Experts of a small language model.
Size: width 192, vocabulary 16384, 45M parameters.
Experts: 3 picks a token, a softmax router.
Training: a variant of SOAP for the experts, 295M tokens, 8994 steps.
Below are experts of layer 5 (counted from 0) of a mixture-of-experts language model. Rows are named router (the router's row for the expert), gate (a neuron's input weights, with its number), up (a neuron's input weights, with its number) and show model dimensions 0-191. Each number is 128 + 32 x the weight over its row's rms, rounded and kept within 0 to 255. Numbers have three digits each.
Before each expert's rows: "mostly gets" lists some tokens that are sent to it at least half of the time. This comes from a sample of Wikipedia text that the model never trained on.

# expert 3
mostly gets: " United", " University", " South", " States", " American", " U.S."
router:114166127135126125128143117126138116107100048132113088096127111122113083112114130100153126100153202113109162060122108167090181100149094127086151138119147150180109137157193135068142085156119113139157146127147122072057163168131167167138160112144128161164111117149134130126134102146090123092101163145138109140083158104086188155100173184079137092143114138082170088126121171065089103194113182106107146190132173100136146158161108118084041123108152097090168089171133135096137086178109125169139205166125096173102136125123153111108100171147053139076174130093128169135113098123175091150
gate0:128105115171138095152172128113130177104101138151107043146094114129149187112199153104131109147150120138161125090137126138130172110031124113134194091111102175116129168148113144092121122164114091106116148099126154158146154129221158149125078114077166124148093132082164073134150146161090157128162164065131186081149170174109134145069141146065137139083102073105106128130127108087086158163125201147119112193141140066140147105129171160141124135110101111087169158152073057141142107148130115139141164141092148133126147152164120145218105097121127112085161113073178139129083104134157136149
up0:126142072066088132082109155114090089126143092090128181151147162080106070123004104165162137118120120106155157181112119130119135156202136142102084203135136109141140048078107073164117126090134142143142141195135118073105101111107079144158175083177123099135154103131159141095090136067137101125112101140154116176111099168162077107202105115185087089107111151118132111127149089132141105112136119153186155113116116181123110169150152097147162130092125113123117104111177153091110158114119125116100077115139097112119136131124092133023158062124124126164103124156115118094109077135138128104
gate1:129152181145120095141134121169125145167114127144174149119133088125144090143120106119141131150172088080098139093115169148125062084140123141133130120120107100149134095139107121152066155107083109139113077099106081173129151102140154146184115057229130111072197151142147140107112131146153131116107142143138083131105136155162135110185112110092111094117101167151162090128151091109066062135117146101113101088113131124088018202069151141108116110115131130084132167099077110196125174130145112178115172118137087078107148061189081142084137118104116114081124142162173172129165140115170090190
up1:126171135162109132121154166134065092089070132112144152143109128131134106156125099132093180134062126083133137128107128132113128105099187163142135169152135153079127118181038106117066120095132103156104099145084120159127147124120101088191107117167133108127162096115044159158136131152158142118142134053118122120091160136082124075106090093089043153116134134062134151100130130130128096091116097145095120092127106141043118182142065154082118150146124149078092109152056128176142122143145148155109133129171076103129163088139122146146121063127114115198160212041144139106133154109135117092
gate2:103143132122158151107146088101115117215084140136151212091150055158107100131103145121121095133142172151149148124143134106181104145187073187139156135125099145089108126120102102148081119081147094178099142154165120124147161151107186064055165105132104135104190122106119106100163128119044159121117098115114161092134131167158147132161166149116099066085111129123111138123162083091130128211138177114179104136147129167147101128113136154115091092114069153087159126124077131143122081145170141110167048143138092183081181132084137127096183160160112182177139131128118172111165162133111122154
up2:121143120149162123121169130121107137223120114127141197117134101199133129144105125171143112122114184158147132115133142101100105131202102177132136141088108187096170132106132089183130113114154088204056159122126102154140145116107199068038192079131111125122166140115134111073149136106053125149115100122127176121182098143148118110124132136094167071102113140111058173084120059075162098182097189091173137116115130133190081169132143145133118131124097142073132135121133126127093077147169128112139045141095138180112144147096144107134160142149106185138129122155135145122158106107106137136
gate3:091109128103117152117155146156141112125112168163122210132083084110110143183100070190130161090138134144146179104136134104130075058127149079114145104123172086141078125141129142076130159109122109102113119085105095122159148136124139188119145145134118140149091165136091143109138151158153116136116129155122157099160176171115160117131098123149085098151069057115116172100154096109175180136142133091097195114220120137086088151174128147084155093156158172103112134158144118163067056081164135123103108171108151137137152037078095123174083064166099146130149170128183119118168149119061119124
up3:188141062149130089128070120174093159111172110095149088191140113165144135136122130126152118142098138147120110094090136136117161179121131180109101114151082159119200152141157092123100121143174115063120138128056149118108131173135155032110054097105181147103180145136134115148153096118092161145160154153164104118137108109133107140136138137131175116131127099109115095082105154132170134070145127130157134148082149101145139112055171097149120164102095063105117093086117115106141173194156155073152134051129156170127084176100171064104146084100148094151140066155115079081145129114173078151
gate4:136094135101100157136175137110173130101133085042132135055161142166160127146146147101143118157176100122157105137104095166109112120110160071106105163153115169145115165170186165114118207124176154069166068135102109165182161123145113126161061122167075114136163140165149098084137187095120115124153091169095121092159103098130133153133185128110090140079121139093139078112136090112075080167062101123131160129147160100093166174109105154111126182164080110129185089145153182135153138138140157099093174111095112123160062125182152127136140067059125144147158135088095128134120152097167164144
up4:132117122122109109138150075068105161072147095114131075056150089125147138155157084109134138172139108107143121101088065131128104152077097117134098111157133125125120116112133146175133104099125062040228098162183133117171113071136106155138112139178126128155214108127101095109154153126059086172123076129103140140142074079109096108150145099155094149054101114176151057102166090120171088147118086174107120104157134093070122145094098170152130161119101082105147138154129116135154103112076092085139117126145113145193093133152163142128132099068045095132166144118123147127105108116138143115
gate5:116149123090116136129134114145193192097199117164159138122143137124147131115166114080135097178139132183165162119156142154158114131143120091102149189129111192095194203116165122078152126158128106179150091143117122177141178081121178137127078112117104154099135115083070147222132191169106164166158124124130142125102110124144134175137165105119162078125125119107169069130152098144088150178133121153142166159136116103124077144061151132155076151160126149144176169138169075139108112132142060101106156168118135157104187090170155141101125160123189126124154155081121146174099155082148078185
up5:129128091105096151067130098176156170159128080159176118100153130122102139068136145133133104130124190127152066166211102144093174128129102108113121166156094119136101180154135177155127153161181158099081190118139135100195179122121093149127081101130108123071123075108176132170115071106151164134157101144090154151153148067117144101141201114089145099190123145156115097122125148119139117162188124176154146092137131133098070133136135157092118179069088136161123136130142048036107112111110109105109095152140145143083133153127125130129147143079109162163108079106124136155084100055091093089
gate6:144127135177136136174132145125120144124033126158105138143108110152089172168144176181190140125137151113156092103038077072167105117161133171181172128071120130141055128146092175151125085155098126183094150106105153092115137121165191153160112166135083145123122144129074158142118120148095153162163147136084097099058138200104138136110139125172175084118125155125167143126126141118075131121091095129139174182101131180179125129160116053068123160132117155145160095101085117131155052112116144159113184132083137156191127144120106148100119194136136134131166173131172144153127135104128148174
up6:144159145089200177189119154132121170091120132128133111171102121131130123136096111200128142121109075146096171117054111088100156165201105167155118106080113194145073083116123167153125110110075154119116192096124117100112121138138161167113149154137073145113093164131152117169165165183062108178143144103144081136097126139108118089121084159117145073157121172125112124113090166123110138065157114120102187172091154155083093130116132120103162179176123121169078125098099095198088092143102140092122123104072145130144163124076108143156170144139124165162108169122186066098088097139140159176
gate7:134093174152099104150134070109094135109111098137118116137125074083148116154099172120074153100155198188148161142184058130107118124143146064126126105217138078155184152161117189123144092114116140085138135172152120127090136124198092148121125122110111083108146173125116081114153118134170126167128122152149089129121160224105180128135158129162125202135128146119110071126135123083160171188172078115131092134150132132114114132142114098090160224124152094133096163162135109125091178134128107098162100140083140146192143110123184104160158133142129073091173183133124142129168083074145148117
up7:143120137144144104088167127119151085139108158065097149171132136168128123121171130125143139147126085095094068154103149137204111099096122108157101168199164109091153158163149143075052143130107156122182178132111159064176120184090172158130124073102144144166183125108158137138127149125158099089088171101170095147129139144143138079087051223134099138118164134084137113136134141155066115088095126125191111114079134162119084136105137135156093139219111123159115110145091078184101094081078079115148156167133082120107099149132114121107152124166150145153172143156134117128196154144135129166
gate8:112133123107163134133133090106148159117129054184155107079100096136120118082065177152084164117134185103083137067148181116198109077152062162186121131109145079131120103101144132070107119179059116142081116084169146132106194195139109151152110173134151153144197116117105168097170175153138152121108094146131125106132135147143131136103186101109111067100195151117115105139130143163142123147157120124144127150165117127092161127190147094146156132118107140086132109080144087167120073113165064124157101115160051146158113063175084115124114116125188084096115100172126126078132105119115159114
up8:073146108140134144156097192188121138142151015134144082162184187161105119125115112128140157144108163107087107109200138080178145117142103190104135154081139146056112049159154088122124085135121148088130134136140159107138168147109143163179151130113133118122151132126091140072163138112120121152083133154164091062115159150185147159086167124104174071084105190106206105124097155172085132115140151131138114170141079161143133147115135143135145142180084155094150096134093068158166130117137076107093130107200077140177137123116091099131131125197153131150107115132082163118152128137107103138
gate9:123116135090087119154156115121102147112108137073126085191128120128100158111084121173097100114098118141101144127088143119134170050200115132186110158143173136153127093181117098125123105107129124161116136143095158134101181052078136101123136145125079118127116160143086139077142130054188156146145136106147168155125080123106155114111093140102111149126106101098097181151128149141135047130134169098093125163103156127175130143036117105086139128123109153057100134193092177100188102103148122110082122121148146114055133150191121146121086123070167156128136071072104159139122158120146121022
up9:137119135109130177090101110152101107161053078143156108181133103139146137061100150131151155116109111198065084056136152123107128065140129159099069141091080149120226143144101088073138139072047095118122093161109160175057103170103133116161108129104129116097084108116140172061125102129161072086092134117083134144171151105170130116144184113195163184105136137098123111094087134148109175102149132197127147161088138126080103180152137151111129144125097124100106056110132114137117111152093113081135115108153105124127149097140099146112097171145091123106159124090112120079093131157119137089
gate10:122133126159166137108131100120139146072122116105103088105083140147135103119089117141090177141166126117151188095087189093150200162133129147151101097141148173187125020109056102129143133121084132122082209111112161137114113130131139164138113099158123155125154139122156138096050110107086144169130154169097147201121115159106119100127190102136151105124163146102118101142107131116161109157085135085086108145138160167167095191155164162177145202100132085170182152175085130192103113121154121153095119056139140122148176155162130093132095162133082166113153063122155142093112106105138156074
up10:127109126139128144161095096130143119147153167068130169127105104121140152150138138114143112127062128089135122141136053163124075147158154126161155140051124101115081160123113108135167149158129093131121057141134121164123147061082119132154108167136141170135126087137153156179176105128167150128095076179155184049107141121158103185145102127071091188177137102181138166162168164113093103075184152120143146174210071110118110141059111101125116111173120146096060130128152123017126130112119139086176112148096157131105154111130119180121131137121172158107111164088095130112187138097153117158
gate11:178189173157084119169194118136155111179210174136051059136177162095127125164129125158177107097125111152182153134213113148157060117129129141071131154115123072111121123145108117119114104157179124126087138160132115149114149082183124129135096126129123115093109131155136116156146160084080117127146138129104180130104099144145094190139147171101149109103137168196121159165098191141094166143145147104103158175073082112119082088119058137188137087121132091102129168102141140138094130141128207136150135156141094142098100140110208124123113101118099109120128143131154096138106110094070167069
up11:159102101098155142095060111150073150123117063091174173095101051149130082094143123121107082155142091092073149103069153138108133175092119076115113141116186164166133165138093096181147135129088107107195139141139098143124114157095144160158113101159132130165151169097064150124157118139133155128117100128153096102114176110179087048135124086164107122148132086047135156135114100093135112126179141123168105088179147146166112177152149107105111149102097180136138097168078092127162158080160104152178073146126121119179147111172074171136094157140148106055165163156118111122130108149178085154
gate12:082153130155105130160059114145188125140098146064160126078107180126114138141117132135145154123111200091158084122146119160142131166148129107183102122158102169121079064139112068101106168138132141097195121130096120117203160096105083171114184152108112196087098124144083131161092060139094104074081137176096138146145126143114136127138144177195099089140109141131197108108097208161065158137137159118147131076135131111197141083135115107134082145123139105140107122134167157103125096176132159147143154183156138077141109117160097139165157146167125085153156130179169126155151139074120063108
up12:090174127132084156155077106144156130152109142081138152080120176137154119138103167134130096100120137124184089096137099174099170155116118112224101146145136155128096084142116117108104137205133119093183150162135133064159128093079127184107166137122124171087101122139116141161113078144088123045136173129127127149156122150129093125086137141164125089131103179121160131110137213148081131094153113136213143074169153155187120090119098104150063138120111129126110154183118132111091132146137138153161163187148188137113098185192104101136175138152140104137126109184141103190143124036150123137
gate13:125114160076131132076144126103081088107115117132113117097119189171098154112154127087128119059109099187132118142127093101126149064111142118180166124103160179153099120099126108077088077131131105062119091201119199112117132162082103054141138117136088183126161133148161101166130159038108159129144160117124166110120061141215060156092153081178170160129168084161128146089116129110054164118180130112152141118092144078146133133194151131096142130128163098083145115138134111142110166120123147067154107154134101088104152137125134096121088167104163137171064105110116140118096107133161132107
up13:146127164167181084089107142137213070113166085138078125129123133091096075163035158185135194127156053134121151175111076149152149103093127193149120140168105147060140132149076135154142123165129168136131086113140129109124090184104086129150072120149182142120135102108126091121124176157141162178160098110157101129187117155165126185091100108119084083137111121125122158128088092118117105129131125159116102132136188156126229084158081132106102098145135106068120160096124131140105077102147122099147079107140121164154150117141116122104127118177092119093162037139094096127132154115107149136
gate14:072134129165124143187129129109143134079129192096123107161118213129103148076116100134096099137152155087154157113090101111152125120080118193136139123079200180154108049091132138168107125147141128064122099159112155144146111144119168114158106132103086148122130112108107094111097098179105152151067099114176160138139128144138166158155126094140132166124191137120114120155128194133117099129161122136107110150122117215126164132180066164136157183144054121136176082170187094091137152157114100154128110102164101174178121152165137090099091184135098078126143132191067150140134160128104166061
up14:093145123086112119080036101066122149147081178215104111087144108106225126159119190160150115098129105110113111178143149113075129135170155096135094171095111123100083201158187176139120125075124160116157141146081158131137150194101174091061132112102145154088130168158101120101119146116122129151155103093149096152113146070148124088144103150133112159145054126115120165150134130131128132144124123124081163141088118073160075112090146118160125100167152101166113140108099127137102109103146078104099095175124186104113122134158183161088171132171143159123094143130155044141160095136095165117
gate15:080178087107137137134117101138097114154077174114128123145151113129129137120158104144166138079176128130179121092097118094093117122112110158111182132122135092075092117174100147110097048077105116096217109151120165100118167100104080149156106172098090176178134162071144150112145059145150157100164115142071172134123152068099210132137134137136145074174130174076125133156131178179114085143136168126182123114125106138120080163172107112171156124183111120137084148177180105157171074091149088115122096123121172106122119167167104067120114118121208109122116083121079116162128132115144087152
up15:147113115161136126069101185118180163106170111108107105070122131171134150115118137082132099145044094137126106187134107169153121164105123118161084125147130153182151118112104126160136210141121105107092106120139108077153079120148173111130114077141168142055180070184100082142093190121142146160107114077202071094209062145137060140139100115135123171138114105129140176114159086093130150096110106127068127106097098075132194074105128139118109154112143164119169086108105139102080167150086160149122125055157113140077130131137106158155131137129107113161122140122200126143113123152136163127
gate16:031105168070130127074118170136125081139051150109105109101138153152170159130100055118101130123114203121084159090126104133160108099138139121163137148111131174174149154075108171165121141178129058118146121136181191145118158197131122180108171110104089090139153119076184163121074161121162130093147088163077155165139166142111127147138090086128163131114111098060098119115117142134129130137107140135086104119162144123117163132171079138088124121099161190112053111116111071117132134109160223117122122095188118103148133107137098120120110104148160128118137100161171094123209109122137110096
up16:046140142067110133086111146148114086141076103139120125120120107138170098097129075101127128125147160120060164063122134146156083082176121135158130126087075171163161106089119093127135118185116077144136137145183190165143163139107172161150150082092155101131155095126156122099084114083169135118141058150063122143145142153100143123122119080075164131080113102065092125112093144117111120140120141125094136118131127096096120176162084156114101121088154233152042124133108087124174099079146202106112154117141163115108162142136080110105138135125117146110109097178194101096193153110117126079